python train.py --n_layer=8 --head_dim=32 --tie_embeddings=false
Below are experts of layer 5 (counted from 0) of a mixture-of-experts language model. Rows are named router (the router's row for the expert) and show model dimensions 0-127. Each number is 50 + 12 x the weight over its row's rms, rounded and kept within 0 to 99.
After each expert's rows: "raises" lists some tokens whose logits its average output raises strongly, later layers aside. This comes from a sample of Wikipedia text that the model never trained on.

# expert 36
router:44 39 44 50 45 62 60 61 61 46 24 42 27 63 59 62 38 52 38 35 49 62 58 34 47 68 37 35 58 30 30 39 65 48 51 54 38 36 69 38 49 62 24 47 40 64 43 72 49 48 48 55 62 37 42 61 73 57 47 55 69 45 60 68 36 71 49 63 42 57 49 32 66 54 43 62 45 39 77 44 40 53 38 55 49 62 35 45 48 65 44 40 52 66 35 36 38 47 45 63 36 54 61 62 46 55 61 51 57 55 66 56 57 49 44 61 42 57 72 36 33 48 24 45 53 53 21 62
raises: "them ", "it ", "Gian"

# expert 7
router:46 41 76 46 76 30 49 55 65 39 48 63 52 41 62 61 17 51 52 54 44 41 63 63 38 60 47 61 38 41 38 43 45 57 51 59 63 39 35 49 67 46 50 48 52 67 53 46 34 69 30 44 64 54 45 56 45 38 42 46 64 75 58 52 35 53 59 59 44 53 44 32 57 57 37 22 43 59 45 50 61 57 42 45 45 78 58 31 56 37 61 70 50 29 63 42 57 56 45 40 39 53 64 34 33 65 49 40 42 77 64 44 68 56 59 64 41 37 72 37 42 45 50 38 30 42 61 53
raises: "==", "abil", "=", "====", "ability "

# expert 58
router:54 49 63 37 68 42 43 38 50 34 51 66 52 66 52 40 41 62 62 61 41 28 58 42 35 55 43 59 41 39 33 28 45 56 39 60 43 58 53 62 56 69 49 54 38 23 49 34 44 36 51 34 63 37 58 45 44 58 49 32 62 57 66 52 46 37 50 26 36 49 47 60 56 79 59 38 47 58 43 56 49 64 39 42 70 70 57 39 61 55 52 68 51 58 54 25 41 57 59 37 39 57 56 57 55 38 58 34 38 53 81 38 59 58 53 42 67 52 42 44 44 62 25 72 43 80 56 60
raises: "ake ", "Angeles", "session", "America ", "ake"

# expert 8
router:66 71 44 65 48 57 72 68 41 48 51 25 45 56 53 48 57 50 57 51 52 47 69 34 44 60 65 38 66 53 55 56 56 35 50 52 70 51 61 36 46 37 40 34 57 41 40 42 47 49 50 65 45 39 41 51 43 46 54 55 43 45 36 53 70 44 39 52 42 38 56 30 42 52 76 56 83 41 57 74 60 45 48 41 45 43 47 47 38 26 58 35 60 71 39 71 56 62 63 29 59 40 37 43 62 27 30 66 75 34 52 42 28 46 39 51 72 46 42 44 48 63 29 45 56 39 53 44
raises: "named ", "from ", "of ", "was ", "like ", "for "

# expert 44
router:51 50 43 41 61 55 54 54 67 56 55 18 54 36 64 48 37 45 44 35 62 56 67 53 58 58 43 43 56 38 49 53 68 34 52 77 65 49 48 37 44 39 40 45 44 69 34 42 48 55 35 58 54 43 84 62 63 58 30 31 61 68 55 56 42 61 46 60 43 62 50 44 62 50 60 36 48 37 65 29 45 54 56 47 39 33 41 43 31 48 27 60 77 30 45 70 61 54 33 55 46 55 62 60 61 37 49 29 43 51 68 62 48 43 35 47 40 60 47 71 43 50 61 21 64 56 46 56
raises: "-", "\n", "–", ":", ", ", "\n\n"

# expert 5
router:53 72 56 46 51 58 64 38 57 48 58 17 56 46 43 43 65 54 27 54 38 63 60 31 56 61 58 50 56 56 61 58 63 43 67 71 46 54 54 34 56 42 56 20 51 69 46 41 61 56 16 64 55 42 69 51 34 43 19 42 58 63 50 47 58 75 59 68 38 51 42 58 49 65 45 44 39 42 34 43 43 34 39 65 57 33 36 52 34 60 44 64 50 35 52 61 59 46 41 64 55 47 53 60 68 40 34 37 48 52 40 54 44 47 51 50 41 56 44 61 84 52 54 37 60 53 61 39
raises: ", ", "\n", "less ", ":", ".", ". "

# expert 10
router:44 35 35 54 59 60 47 65 62 48 59 41 32 40 55 36 32 69 42 53 43 44 32 46 50 46 55 60 50 44 56 47 64 54 64 58 62 55 44 20 47 62 37 35 45 52 47 85 52 34 35 49 57 52 47 57 73 53 33 45 63 39 40 56 42 39 58 57 49 59 50 67 32 48 61 59 33 60 70 69 39 43 66 65 63 49 38 47 51 69 21 45 43 56 43 60 60 60 51 67 41 32 34 46 41 48 38 66 39 57 81 53 60 52 48 46 38 59 76 45 40 64 62 65 28 48 43 51
raises: "8 ", "6 ", "5 ", "195"

# expert 43
router:56 26 74 44 39 61 31 61 52 63 70 37 55 59 48 57 55 42 53 39 56 56 64 41 58 72 51 28 46 57 40 61 57 58 28 50 39 42 40 52 59 40 47 34 42 47 46 35 36 65 36 44 62 61 50 49 45 62 32 60 54 75 57 46 48 36 55 46 39 53 66 33 36 58 53 24 39 41 57 43 61 51 48 55 46 63 50 54 40 47 36 76 40 36 39 58 44 44 27 40 60 36 54 61 58 39 67 45 66 47 45 46 69 57 72 51 59 58 40 84 51 46 65 29 64 39 49 73
raises: "e ", ", ", "."

# expert 51
router:56 47 58 58 41 46 44 48 47 51 52 53 67 50 28 46 57 46 30 48 45 51 57 70 49 54 42 44 60 46 61 69 42 51 62 31 45 34 65 61 36 50 42 54 41 37 77 51 59 26 53 39 48 72 74 42 47 40 52 52 45 62 69 67 55 44 55 45 42 40 50 64 41 53 48 29 46 37 43 31 65 54 64 47 57 65 52 32 84 55 23 69 45 59 63 51 28 43 30 46 68 55 70 53 51 50 58 52 49 34 48 53 44 52 66 49 41 69 33 80 45 36 61 37 64 40 43 32
raises: "ade ", "ades", "ates ", "ades "

# expert 24
router:41 71 39 75 44 58 53 61 44 50 23 51 32 38 46 48 63 40 52 41 54 51 32 64 75 38 67 35 62 39 58 71 31 69 45 50 57 54 55 42 49 35 47 55 32 42 43 71 48 59 57 55 44 42 36 53 39 67 65 61 45 53 50 28 57 38 57 57 44 58 71 47 48 26 59 58 59 56 51 46 46 48 46 37 72 41 45 50 54 29 42 40 56 38 57 69 58 56 34 40 46 34 46 26 50 65 58 74 63 39 78 51 58 42 47 39 68 37 60 43 46 62 44 30 43 45 41 69
raises: "he ", "they ", "the ", "it ", "there ", "while "

# expert 41
router:46 68 47 64 42 57 52 65 42 43 42 38 55 43 61 56 52 47 62 53 56 61 46 42 56 31 41 32 68 31 42 68 54 45 48 31 32 51 51 58 58 49 25 56 41 39 62 73 45 34 42 50 32 73 50 59 38 28 60 42 39 39 46 45 66 39 48 51 32 40 47 55 47 31 60 58 76 64 44 69 42 41 58 35 59 42 67 36 41 57 47 40 46 62 57 58 59 53 58 30 51 62 42 59 48 57 50 86 69 49 33 56 32 46 58 38 53 76 53 60 46 55 54 34 82 64 58 52
raises: "new ", "him ", "this "

# expert 27
router:43 57 54 48 51 53 67 33 62 52 43 62 39 43 61 62 35 47 48 47 52 41 31 52 66 36 37 50 66 43 54 56 54 23 53 28 46 52 69 38 49 60 53 62 42 40 48 76 67 30 47 43 67 73 46 42 50 25 58 44 57 37 54 68 30 46 35 59 46 57 61 51 52 47 67 52 49 47 56 49 45 66 34 51 70 51 52 39 32 61 21 40 52 61 65 49 38 37 71 53 46 54 41 50 25 64 43 62 67 53 35 59 42 48 46 54 41 77 44 79 51 44 41 64 35 62 69 41
raises: "the ", "his ", "their ", "its "

# expert 12
router:35 56 31 41 50 47 64 60 66 71 45 57 43 45 34 59 54 66 65 47 46 44 33 64 65 35 72 34 51 52 54 51 40 44 64 74 53 45 34 43 49 37 47 42 39 44 43 69 55 54 69 70 39 44 45 43 63 71 56 75 43 45 41 52 39 34 62 64 39 65 57 40 32 31 57 50 55 34 68 50 39 67 62 63 53 54 46 54 35 47 57 42 46 34 30 50 47 65 57 48 37 51 36 52 35 68 58 74 40 60 72 44 46 39 63 58 62 32 55 34 52 36 45 53 48 73 40 74
raises: "and ", "which ", "but ", "whose ", "or "

# expert 45
router:55 28 50 66 64 56 59 58 66 65 52 20 34 42 68 39 44 45 46 59 59 58 54 43 38 55 57 62 37 30 42 49 71 52 52 61 32 55 44 44 43 40 33 25 50 60 58 74 54 46 23 61 64 40 58 45 71 66 20 48 60 64 50 49 32 52 55 65 58 43 44 55 58 58 49 49 30 45 61 42 35 53 63 55 46 43 39 41 41 63 29 48 54 55 35 61 64 58 33 50 39 50 54 62 32 36 44 51 41 51 67 70 61 47 47 52 37 72 70 56 36 65 51 26 56 56 47 65
raises: ".", ", ", "\n", ". ", "\n  ", "5 "

# expert 2
router:56 53 51 54 41 42 67 56 50 63 51 54 61 50 46 54 48 47 31 42 64 34 31 28 49 61 35 61 35 58 43 30 38 57 67 58 68 48 66 45 51 54 69 57 43 60 45 41 66 45 24 60 55 63 68 57 62 47 25 47 62 66 48 49 59 79 44 55 50 47 46 34 68 54 48 47 62 36 66 22 54 55 63 56 31 37 32 42 58 50 28 72 57 38 26 61 59 52 58 51 58 52 61 59 37 69 53 40 34 43 58 50 49 34 36 71 48 42 61 73 49 37 58 51 32 44 40 40
raises: "ern", "ult", "able "

# expert 25
router:54 48 36 41 50 26 56 46 47 51 55 49 52 60 53 56 44 51 74 41 49 44 77 48 35 49 74 53 52 38 39 36 49 41 49 65 61 60 24 67 49 44 61 40 63 54 39 44 44 59 56 44 37 47 42 33 45 56 54 39 38 41 40 40 35 46 50 30 57 33 38 53 44 58 61 55 66 63 70 74 22 60 38 57 49 49 73 56 50 52 72 44 48 44 58 48 67 49 59 48 44 59 32 29 54 50 47 57 67 61 51 51 43 61 51 33 76 33 39 39 39 74 27 63 31 38 66 72
raises: "to ", "for ", "into "

# expert 63
router:66 54 33 47 36 65 61 47 51 49 36 65 57 49 57 41 48 51 35 50 59 57 52 48 61 57 69 58 55 42 52 61 62 67 38 76 21 61 33 49 39 50 54 50 48 51 39 73 57 60 49 51 25 33 44 48 41 46 46 69 33 27 67 50 34 66 49 47 60 65 75 55 25 56 48 61 47 42 41 48 40 40 30 47 73 48 76 65 48 52 63 56 38 28 40 60 41 40 42 57 38 33 54 37 58 55 52 45 33 45 35 31 76 69 54 52 59 38 61 63 44 40 51 60 61 42 41 63
raises: "In ", "After ", "While ", "This ", "The ", "There "

# expert 29
router:53 43 55 44 67 33 60 42 54 39 57 68 70 49 48 62 46 57 53 47 50 59 39 62 39 61 52 47 19 49 49 26 51 46 52 42 69 37 63 31 47 53 63 41 59 43 76 57 46 58 51 66 68 49 55 40 43 77 14 45 55 52 41 39 56 64 39 52 41 48 43 75 63 42 31 51 57 56 43 51 61 45 44 28 59 49 63 59 65 45 34 38 67 59 66 53 65 29 50 64 48 55 52 67 14 40 57 43 32 45 42 28 48 38 46 52 56 51 58 39 40 55 49 65 61 45 30 51
raises: "|", "ski", "| ", ".\" "